config.yaml
n_layer: 11
d_model: 768
n_experts: 20
experts_per_token: 2
d_expert: 400
d_shared_expert: 0
activation: "geglu"
moe_layers: [3, 4, 5, 6, 7, 8, 9, 10]
router_score: "sigmoid"
normalize_top_k: true
routed_scale: 1.0
balance_loss: 0.00759
balance_bias: false
router_noise: 0.05
init_std_router: 0.0217
lr_router: 0.000329
n_head: 6
n_kv_head: 6
head_dim: 128
vocab_size: 16384
norm: "rmsnorm"
norm_place: "pre"
norm_eps: 1e-05
positions: "rope"
rope_base: 84300.0
rope_fraction: 1.0
qk_norm: false
attn_scale: 0.0884
tie_embeddings: true
parallel_block: false
init: "uniform"
init_std_qkv: 0.0241
init_std_o: 0.0
init_std_up: 0.0241
init_std_down: 0.0
optimizer: "muon"
lr: 0.000956
lr_mult_up: 1.38
beta1: 0.95
lr_head: 0.00361
grad_clip: 1.0
warmup_steps: 200
schedule: "wsd"
decay_fraction: 0.721
decay_shape: "linear"
final_lr_fraction: 0.0
batch_tokens: [65536, 131072, 196608]
seq_len: 512
doc_mask: false
train_tokens: 1134000000
steps: 9102
dataset: "wikipedia_en"
Below are experts of layer 6 (counted from 0) of a mixture-of-experts language model. Rows are named router (the router's row for the expert), gate (a neuron's input weights, with its number), up (a neuron's input weights, with its number), down (a neuron's output weights, with its number) and show model dimensions 480-575. Each number is 128 + 24 x the weight over its row's rms, rounded and kept within 0 to 255. Numbers have three digits each.
After each expert's rows: "comes before" lists some tokens at least twice as common just after its tokens as in all text; "gets" lists some tokens that make up at least twice as much of what it gets as of all text. This comes from a sample of Wikipedia text that the model never trained on. Tokens count by the router's weight.

# expert 19
router:138096092159083120125146146118147116102138108122158103107149139121099083120100130109115084140141161096073119152150107122137120125147139082140115144119150141091139150091100120095102108171099122090144161113111121159127137131126118130149133127138136115133125155123164153145139133108125124108
gate0:139108148094157135109136118150060189076094136109113108113088057150185121159114126112124140146092138149146121145111152161109132061132136117102139125110154125205100095122143097154084152125130145123121080161122164163108113129108131114153126174123134129097150143131144123124151140126174106149
up0:151152100095084133160150137129153099156137155122109187189141149096111142127105107146101129112163141107114156099200110116140100157111097132148120129141092100122133110138094149127131087131109123123133155102138109090139095118148070132123153095161152138174128114136127147148126145118102167104
down0:130153113114144155148122127172139128152107139120114098121112168120090175081163114119127105126110109115141116129131134119124159109134106098106145146132122075165158142146123095157130146057162155147089158161137165157132115121173128096115124145156099131094097143112140144111091108099105118137
gate1:155137173104147103129154144136116105149133124076104144134152131142114099144180107134081090120159126170134139153129141131179151097140166114128135159099107132142144159105099149148162119095102142106122138113153162181123109120105096102148110140122135172127109152139155142129118115185116121118
up1:101162118152138161115129098124141156111155142165120108126122124090139115074090133125149161156100136139122115120115146125088100105092167123131135127155145119143110097170131087110131146119129109137121105148116062115125130139175147146127129132151101116142131057150089088114124132086104135139
down1:141152143082137127123150141141159135135103097120153103079122142108155112119143088111128122111124136142116153141151133108155116089130085135160150086106133172124121162063124161135148103091103095060171164132128162148124104103139165164128137110116098195112132147083171110119136116128104179146
gate2:126133130116143122139133130152098100123118166117133117113158131129150129147086153118108105136110092150129157119102119076183115139126160167127129125155175146122076136135094143153193118111188135142122104143126171131132153159147108155151169107122105148143107169144109148122129111128140154102
up2:130099085140121097142146155140129117085123082156086143118169171100160087102125141153138136150145139123149084140180138103094114106143149110116079091118111161121130114098110148111117138122115147108126101167119165132099135142118142123109092108178153104142125129102144121146108100120139139102
down2:145142117108153108105174099131130143120116115133129117133088152103107112093150134128139119149125136095129110124148069128135196116081116136135163144161161110135086178146146135098126115127181120125124132129110168125133121134140108142135127117158130144121145097134165117085141155136133136140
comes before: " the", " a", " he", " was", " been", " an"
gets: " was", ",", " is", " with", " by", " as"

# expert 0
router:138107134154104144087152138109149146142145122121164092166174136144133153102096141110105128144133169109081064107131099171138140121107150158162145138133149161094181158117156157166143139123151109089133181127113112167125126123193136139159162108119146088107119169124119127104131126173114142129
gate0:135143160144113136114126167111136136108138172135149145133105122122143128177106112164104126130125149135120187162116151067116146119088097127103113147120134096112124097124097104142150108161131138126130150123099144126166118140121092138122152159115123153131141131129119107158145149125090137120
up0:121122095137101167159096118137130167103112168115142140132115136120096170136154100127123128124118113131182180118137093109089125121135135133160080111104125151105138129161121116164165126141111119134095106119122148124133116105141146174108098164127144147131152168102096148116102113116116161102
down0:145159092148120141141067117108149156111138108071094111160160103141179136093155120155086148127138126141153108124134115102096153093125115147127160119153099136142102134155122124112102183125122172122122082106139160154116121162119095130159151125161144129127129144134131146112152126127144124124
gate1:104170113137170128131116114124169151153125112107100155152141094116106147149108152108158124156112127141118116148138144069188129122127104116126151123138135094094128135149145142116109103139111107092155126130145130138160139101169111154117153137112185118111073102136084142094158132144103152135
up1:121112144149150108170165124134152090119128115161108180091100107133136149099110145114156147081126181112140089102159155100108086101134119100148143093156145136113121140100172127145093098094081136102095140124154194121132143131151070099155117161124141163148152126130154117091113151107155140131
down1:113114131115155138100105122132165140140111088128146178088116104099110146110130138087070119093136141143137137116144145134172111158153112109112165108094128099133127138139124135118142148126190137144150136155113182090148137138092145130104144109126129123138149173131102131120179166135089105139
gate2:106135100140115082122091116121135171128072152111152064130115147181133139170146149152135126093134120103131129199109162138208129107129151145125140176091118136144101106165121124173122112148140084138123164106124079109111055116134127102148167099119118119080160128124142138115152147101136182188
up2:142099171094157134112115152120098100148141102142092128113124139129105132088097123122118162134119139110149141085165091135071118163101111131102115136162152155133118142130169131085130134116122136138148145103117130128108145130107140170104083146088149169106111119141093141144151123135098114114
down2:118174146112091114099171156131096126065122123144120127106154118160085128124134126124117163140137161126138140157128147149140135154139128102139138146118139150121097137149176121149135083139134089120133139151116130099144161089122147108137147116110155110129105149099068111147140135178117115143
comes before: " the", "\n", "|", "In", "The", "=="
gets: " of", "\n", "==", "b", "at", "k"

# expert 16
router:174086145137115128150140169170173117117130145111177083150157158143116098121114087131099131141140121126112135100126110120102152146094168129101124130151158094125139165115147131123104078165099108131170125120139145162168107141136098163137106142146146107180109182116106121141167150142128104147
gate0:100152082149125117108146118112151148146134119120149144128102111148107104112106157170160132112119110120160096153125134113097145132102124108136095145135123162115127115125143176136163122131136136048141106146145120129149117101111119120135118163095143153140144140075149175111125137151095114175
up0:133151087111165130109144103175141159139144097114138147124136118112107136112102117145155161104139121103126157105102124136104118115109149156122102154108111120121123116133174124103189144133120100089115127173109113145133130120097139117108113167127150142128130140113135151112163113166128153123
down0:151122118119133133112092101122146116121131116140122109140078175134149071128108093092119162141109141099165094151123154167112139157125147130114107177116134101094141090115151117160097115146110100151122165123138122117181111092115113155126137134136156163132118127088091144116161116132123117128
gate1:145104183116126147119133153136157106126083152099135125141123146097131130127098153106192130165115127156122157106122127086109098116155135180095097110143145105141108128155161137144089115145129197158175071117108150136129162109179155098148119137115178156129134135172146133180145131103129146142
up1:122151154125136119105130139111149108098070136068110128144130135093108152112108153119137164147141093143122173127102116130142115118142128162117129127056144088153099124146101144157103130147145157114123115128117125098128138094178150148140090119124108081139150151145158130105175144124098151139
down1:100135143108157123093096136158118129093143132143150153141128163150119123117138114168110135084148124164154146147101096155118147161097184135109133115148171114123089110120137090153126078105147133115134112141127131092139142076126121170118202139157116141173133113156106130099118112155124118141
gate2:128141130109160168119106135118155148144104153126167146133115140179112130088138071158163154134123120142174076076143053142125107134142140114169091078115134137138112111137135156115157161132165119128110112087102111125143142137172111154120144139134114103119125084170176121159106147120118105150
up2:129131142148134137112110116094143114097110095099132111154121136138110110128141153214118114114115100190112128113127165124118142145125122154100121154148118162152133135097093106101111154090141108138133094068150152141112111147124147136118126141154090117082157119145139145126116147127157126132
down2:128119138164099119121153137110145086116162151126137116091159133103113108127158153151120119125139137084136112151148133092120121127123147132194098117119161127068113108116158188130123166141145134108117146113111154147142082128113157090103114157068158108125095150078097124161145093120115110131
comes before: "-", "|", "\n", "The", "In", "="
gets: "\n", "-", ":", ";", "|", " -"

# expert 10
router:154106168198138140148123142165172118132140136089186111124176128169105134110083146093141083144130143130137086119144146157166116143077113101131117120121155145127121141080165124127111093145099106160143155135099078092174153097152150162140142196158149111157152098116107142130155134125104132099
gate0:122143183152114115130146108103142133133139106138098137114121147137138138148134139157129118159121104136146098141147112125173131120100144093106128196165123149134150121151092116153105183159105127153112139094110161107122119123113128164144131098127134165116126111146075104144170103127112133162
up0:099134129163133102115106098146116142090095141106181115107126116112109170119177170161134167152130140115104128147105184091095125176158096116149139139118151113143144136117143169106136098117156109086127144133097095111114131096172140115113127164145115127155164143072174147106098116141145115117
down0:151150162148134105120121160108111154148146131071128170104125109136140100127170147127165114170126111175104125167158111116100126133137115103099132162131106089122175155167128106108085130122103089145150091113109179163142062158134124117134144149093132144152166109127116115140181090141149155179
gate1:136150152116122121123126149126108136097114127133091131119118122127132126107148154102116102155162150121112076139178134168146104107129111116108163119115172096147127134144111113134115119151163111108183133108088107147120137110114124175107140124129163124150131183188140146141140098139119179146
up1:097148129050133119172130150115136131092162126130116127118147133133121148086179185113129080147135159138135069144185124132145123117108117125108128140077129161153115099138137139105113132145109182127170119144111119098087145097140149141124122110142156080115135127149141111103125112146094181139
down1:135087140148123074113145155140152129167143112129164146103140110145097104115100105174089091127145134136137117097131091097119125105145122132102141123145146102122165113102112114168105141129124112104140148118096122099122128167138137130120150156158071162106091094129118111117091105106112142153
gate2:122126121109129110183131173110116103147137140122162170132126168121155157118115114085115114118147137130139160145158154146098149101135127092135103147110129133134135160099122131129129126126140116148116094100107162122115132093131118162120156108136164115118134121143143132125127157133112151121
up2:135115115159101117118087108139142091143125134118103174105183155136154101078068120134150129101140138121122103100128188097145143147079085090111173130092154175126117134137120135153159153149118135103117173137107100106125113134072126084091086147160074142070143131132125117106096122157139114136
down2:132150113134100141160095094122129108091112112114118083141113125165132161154142150168131129141140146123168113137117121137114095140102108120134123123134131126147123173139156087125103093100114116118128124125136129161121128099170134135153172111112122146150121124141120109097147166110146129133
comes before: " |", "\n", " and", "′", " –", "),"
gets: ")", "ed", ",", "1", "\"", "2"

# expert 2
router:166093124148147118140130145139186143154089115104181114126177111109108089121071136118098094142140155095126133136126139147146126135126123133173142137065169109125134184081165123138083100126146130131180129153119123131124130134140134146124144121177142128105169139084115159131134156148101111117
gate0:125109131138120115141132073120126166098098124121143132126174098105125142150133106104160127130094146139146155137099156130188118106132114116153166088121130128159141157136105132128136149140111169128097150097157135081089110146138144098152108115131137170133118101132104156095150132117119144114
up0:121113122119180108117149129143143077142142133082125129113092125122091101137099119127106168119135110126096163103099144097117069126116173106130139128164125101105091119121167119155123149170108130087100141154075128143119111180116158112104164148118151103125151114154114134138125137076125163097
down0:119138099131114161151151139069148105121146144134115078099127146131117153122122125152136095115109132153093107131120120112111140119103145118143134161134121123106103174139165080108139096137092120107125141137106111159120120098130119152136156120147123086135107089068075122117121129155204128132
gate1:154136136082136132164144083145151137124105132145143158094135100069123104113129118110094113090139160157136172105085142147141143112131178081125159143134133158139150143160140115126136068133118150137144122142149107154182089093061162122123099104122164167130129143141107167142146144123199118132
up1:123156147090113081102127069149128132133117089131110147118144119134090156112132114102137170115115139150119147075106134160144125100094160143140148155152103156131135168130136115090147107117120153141136138153142136158125091098125117129152131110169201114133134151123116102137144114124158110139
down1:091154126152113106142150129119116135148136128106141153104151139082183134189108107141106131089174117127142125105152159102126138120143137108118123153123124132103084130171154173134136159141111143142129111128141128149133156137121159171130142154158107110098178119137126128110136137143105112124
gate2:120128145147082162163144113135117146161138120082166125149120083121088144139115110106102106120169173127149148123145137135185155131102108110082135129154117128103121130132122116157141137095130183091131159162134108127130127115159139134144143130140111146123112129145150129125130118155115144119
up2:146130118098110130116126145130162117128121159144125137129128093081135132125160108125111124151138176126135117137122147136118104111108108171145086129153114101097124163133113144133109123111141161132113183113111160128156139140127104175110131124131084150161145129153160105145126140148145151139
down2:121086142126111154107123120107126085115136137079112116059083118143135164138137170162124136118076140131154108106124106131131136134190124121085129114132146094136139108077128146109088112114135148103096134120141113137093101133107195136162133149124128132127132152106096154126136123125157087151
comes before: " ", "\n", " 0", " 1", " 2", " 3"
gets: " |", "|", " ", ";", " /", " ("

# expert 4
router:131079144146141118146147135151123108154139169085194121154174110155098104125084118082144087162142144113114125151124144138133152114102129136139141086095150128118125140115112156131114130134117112146142131142087132098132091099163136164133107146151116133123172101113122116160169143104144157115
gate0:080141178160137133181136125106189100122107142156118151113092140137096139129101135116099083157115163141088116118126142135105136130093185118116129139148130091147119114098134154158155073127130138133135125141126119103091151143111105140130146119149121139090141124113138119128108088098152151173
up0:151090149119121159103096131120089146118115094143113133114142156109117100109166134115124156090166107099140114143138189111149120124173107128176115152121096158109121155134125087170159087146174128106131121071142171141117121096154163135088121136087123121096133086152120091114149164177105124105
down0:145095118128111126099113122103135106115139097128148147141120102093128137103124128123143165142114156132109143130134152159112129119149101131137146114144104141105132135177121191133154086114116119164114139169124099157169110114153116158132127146182155090119171129141158135160117085086127096103
gate1:135109088157115161173171129154142159128144120108129124082094139130119138124133152162117087129106117156135098113098115133119109132112145114121159100117102151097143101101131092158116139147114125092147127081130141147157093123135079110115075140124111138140107124154137131105123132134145138114
up1:107136146123124115105170133154159173155173146069144138125129113119098093148122149124138186122095097099143102131115170132125107099138114057122157088171111169117145133139096117120143115168145115111116118131116120145156095167114112145142111138137110123125134111108136145144110121123145165135
down1:158115119119141148154116131132118171132143115129128169106148142079151056136099120085133169118128161136133128162148139100172141161086099167114165163101124112181114109135132098085121169113122115153154162148108126115117123151157110118119125092086113155146109127140140156125138141168137121125
gate2:151142105129130124090132143151119114114142115120133111104115155123143154130147183123105114126098127180157101142145103149140137112171168157117147135150120079119119119105107154144158124127117160106140171170123106123135108140108112135110136127121106121132163122108153130103166108136142161127
up2:107143101142148154109138138122100123121155141137163073143148142157112118125112141160126126123150158145156103122117133088125165122147092112122105145120131178130168158132138100124140141134121157098161132161139155117143098114122144149063085137126108117113138105095129111109169124143124134150
down2:130125139110125121159115150094097122183135185119142150117149151143155100112121120190150119141118145122127150131168151108117129142105167111154072167132129146159176156124135104118122122157149116125151092164117143120076123165161124110104133112094150106138129130141112106119115152146191142125
comes before: " to", " by", " the", " in", " be", " a"
gets: " to", " not", " =", " also", " was", " is"